python train.py --num_hidden_layers=8 --experts_per_token=2 --hidden_act="swiglu" --dataset="wikipedia_en"
Below are experts of layer 4 (counted from 0) of a mixture-of-experts language model. Rows are named router (the router's row for the expert), down (a neuron's output weights, with its number) and show model dimensions 0-255. Each number is 128 + 24 x the weight over its row's rms, rounded and kept within 0 to 255. Numbers have three digits each.
After each expert's rows: a language model's description of what the expert responds to. This comes from a sample of Wikipedia text that the model never trained on.

# expert 3
router:144107141151103098126135151087082135158161157165100111155122098199109118165087127097108090155160124118127104121141121124155112130157130169099136140110141184122161126187136167133111121110128128089117154103150147086128144118118085173148122146133161109127124142098117109142131126127142115132114107129085157116153181074118098151143156113124129117140160152100082117137122147162104139108124104127103137121111131132127168108134141133143145196162086108114134141122139141128148181107113136114177151160125122124142105082108150104100146178100129108140156127133134128110142112150106116115118094139171137114095129110104177134129141114116127145166104132136109120154120105131096114107148109139076119131147176132105091150166132136132139147111117095116105153148092068119104097138093142
down8:131094138099142127145108126117163106103126132104116144138149164111139151124121118094118081101164108124121134168090146175186166104114119131154096104148113137128161112119141127117139175120105151153143165180115138127104134124128145134140113160143122142151115136132144139146097147090162197107161112130124109124172107134191129120155108124110143109112074141132086138124134133125130105105197148101093146208109148102137130128132134139140161103109151159122164095131135101140122075114174114149107109149120110133118182102112111145127138163096089111077152111174093097185148129100141132135120146137130117122162117123141138152132129098160143119125105131139167109107162142111055112138134130122160112142147128126119137111119130086108118120124124136145088094124098145116159123118150127
It responds to: Capital-letter abbreviations

# expert 29
router:140109136136088133106153136072101124136139085138112132131072158122123127138122116125113134138124110135109086132148134172162092136102152118147150177117137123190111133142141127127143126089138121131140135157170169092139139115096135112152085143075154115110145131144117122082118106116176135118111092117117114129103157094114091101127110131122161135123168119105079145110130148109145123104133130151082114125115101128141186177156149137115151141127059116100115136159118106156121171122141134122150129128141132152131130131083155074094136172161101162104152109157160138141156120153137120148161092121185134142101125122115132113112122138109124088150136119132115139129160109124128118084167097138094133149167137112090132148166121083129095142108153126084091157180110095126098113121126155
down0:134120187161116124112160130145120116138136146109129165139133123133114110142124123093162123149138205110148143123115097175111166124131102081175088154143105150114095114112093186115146166113132122106144124124124077150165141150126114118123160139088106104135142115165145138131148164092132141142096141134106118124131129126122144130109105179135087081115134119116125116155094136156149108122137112118123138161170103117111083100141154150125129151167139111107142126124108095124092108147126111117150171121161133080101107143132093127084106134137074135105119114143105142130148156101102121103147134090085137123066127134144107156136134133130129108109116122126126158148109135107094104146094183137099118131144134101097107109147148090092115146143163098129063134139135106085100079174157133
It responds to: Asian and African syllables

# expert 57
router:117122100126124132109112159105114149135127141134151109141117101112155121122097151095089108161149132155114083137151133121150111122144132166158140117095133143151124140138149128125148143113156124120135126140169115091097131127101119138119090149108192136077138157083121104100110133098192151149108122135068160133145158127103126132105099094126117155103143153129051129120118132134109138107119095140106139168099117110143122149106135117172136199176082153125157129131150149148156164136127101077153127165146118133103153150140160112112143117107123118094133060101130115129151080122110150131122119134174151100100137111122171145105135117117138093130141111130124122125159116111143131103142078096102088105171161154094143120141102089123138149146118133105093126135060094122113130131100117
down6:140122159093138089151112114117157152114115070108092110120175140148131181124170145146164122131172140122116125143077137128115146163125096160129055138119128153137087128108139141147145072144189106145102121124109132095156122170123132116123117125103127132118135154105138110168125132131116136152168141122131133096131086169142131148110142141148122162124115127107163123102162176130161107101126142130167104122163152133100131116076102131103134123117130097156138134131089100125133126097155149101115132132109111164153151127120108118141114111126115104111082144161184091151082104135146117173118110107192114104120109122097116142136121068146136152099098140132121125162111146127141090109119167140142124136168096102123183137099155111116137133105134128138129108104182162124108117106100151
It responds to: Number prefixes and decimal points

# expert 12
router:111140118128112085129128114079129105165121100126142149128108130081123112124109150121145106138134094108111085127116125167179122106146145190131140154108166155121142158133146148143171131125135173120145128140167120071114097130141145131129076146124197139117153114149134104102120134114158096090119139141138123151099139124117098112144143119136120122120114142127072110135123153161119133153134113158087123132137123114125192151145140134136133172152059140110147121096164101145138153122109100163114167167177113119158137115133148131091136111110086117127156073110168142156151114114097104095123113135189155122087138116112153146092128150113138101138119108132133157124130111133110128098162105136071123105112109166105107136128093103102105136112135138108091115148075074142106137140107127
down0:122141103105144132168174103127137105115126123160128143116152128136137075142113144154167110150118146134116131140102096162156096139138138101107145123153085123193206125174139147099166116123132092118136100147141116119129153159136135140115107155105149154119109149112109070125123101095131120126152155171107097127148117188185127156153150131139101169157097127141132148155098140108115148156083116145113113137135129153117107139143119149159139121110107133142133109120168091122167107102133120134128156135124115145094138133127182117111117128107144130132120129108165180126070154092139141103167101119115142094101115106093144150146148173104164137138149148127118090105138112160086118129145075158152126146122176087136119121104104142180115158168081120142125139100131140132120115122120094
It responds to: South Asian name pieces

# expert 48
router:125112163131116133134147155097124106183164132122126101149116104089148112105130126087113127145132085132123146133134166146170120145114111162145162128150167146149138138161137141136134128142151139126142122111150098095114140112098099135118131136126165149104156126131098089093136123118145091142122101106097151119143109082142082131131135115123126160154145135121071097104115138133134128148101117149115102179153127102119190140120135135146153184202096155127152130141113124139180137124144112087106099116146124161162094139128142096142147171155154087111134086153143102148117140114128132147125099117190154124130138118118145148097115132108137121132096069138125118116173105166110088061119142144117095148159158124098132136129102066122135101116119089146115129158098075143156103145102135
down6:097157112103133121161121119182145136101138153131165095119129074128152066142119111136173100130178123171104130165169129148079114144113133149087101131184096126135108157152110177157117129139124168153151101134135182146169151118121115135092172102128127140136129132081112113173125115083145110119125128118135164105130137115158148148122120124111148148112162084127096116103146136067103112142091135120138134109112131139124143177097146100143143113150152100131134160087158120149153139120111100076130157145146136125119101115141115134113091117128150129122096096116093121109138142120148140105130115139157144121088120087121135092170139144117129118136130141117121107106143180067113090152124135116138110164122141140134142061106125086174143113094139134141106141119107175120122136134138114
It responds to: Prepositions before years

# expert 60
router:137116103077132120157137120112075078143129123120108107120095111144105117093120106087135136151108101139110104138143142141187156114136146165167151099100134136119117157151155166129159167121118141152119119102193188085137105114136141139162088163136139141157161157112107135120140134117154107150111091158103183116137140097115123094131115099117066150132130131124099133127156170149141136124102095160138126144079108079131151125134124147126133158201106115069128107111110155150130149113102121108153163139119115146115115119120135075108143170142152154119138107143157122133136143134093107142115115152151131140107196123155136094079117133131114152186137092147131134124151103120121115099138116134142070119157134108110092129144092113119138102111120134105114126148115095108132137117146125
down0:121144116125136112093110172083176111101081126105128165155137129124104099128152114078130143123158140121114158108126112120169141105135194123096107095112146116107095144087150114127138122135124136159178135116152162147152128105148144139135118102117135085159170164149109142127135115134134111131162067152158143138145173091142125076133125198127097120134138119105170158145150136092160160161144110139155147139140146141137131136139117144112094116097149094103136164148139167114109154145103108157142103172101176135111121136110088045122117115148126151157099141086157098142139132158133160152111140126140114121084145139130104164103125137136117170136174128139133137145151148118171106144099129105129118111129126104167114143128159130157094129132121126149166120136146119132136139171108095
It responds to: Place names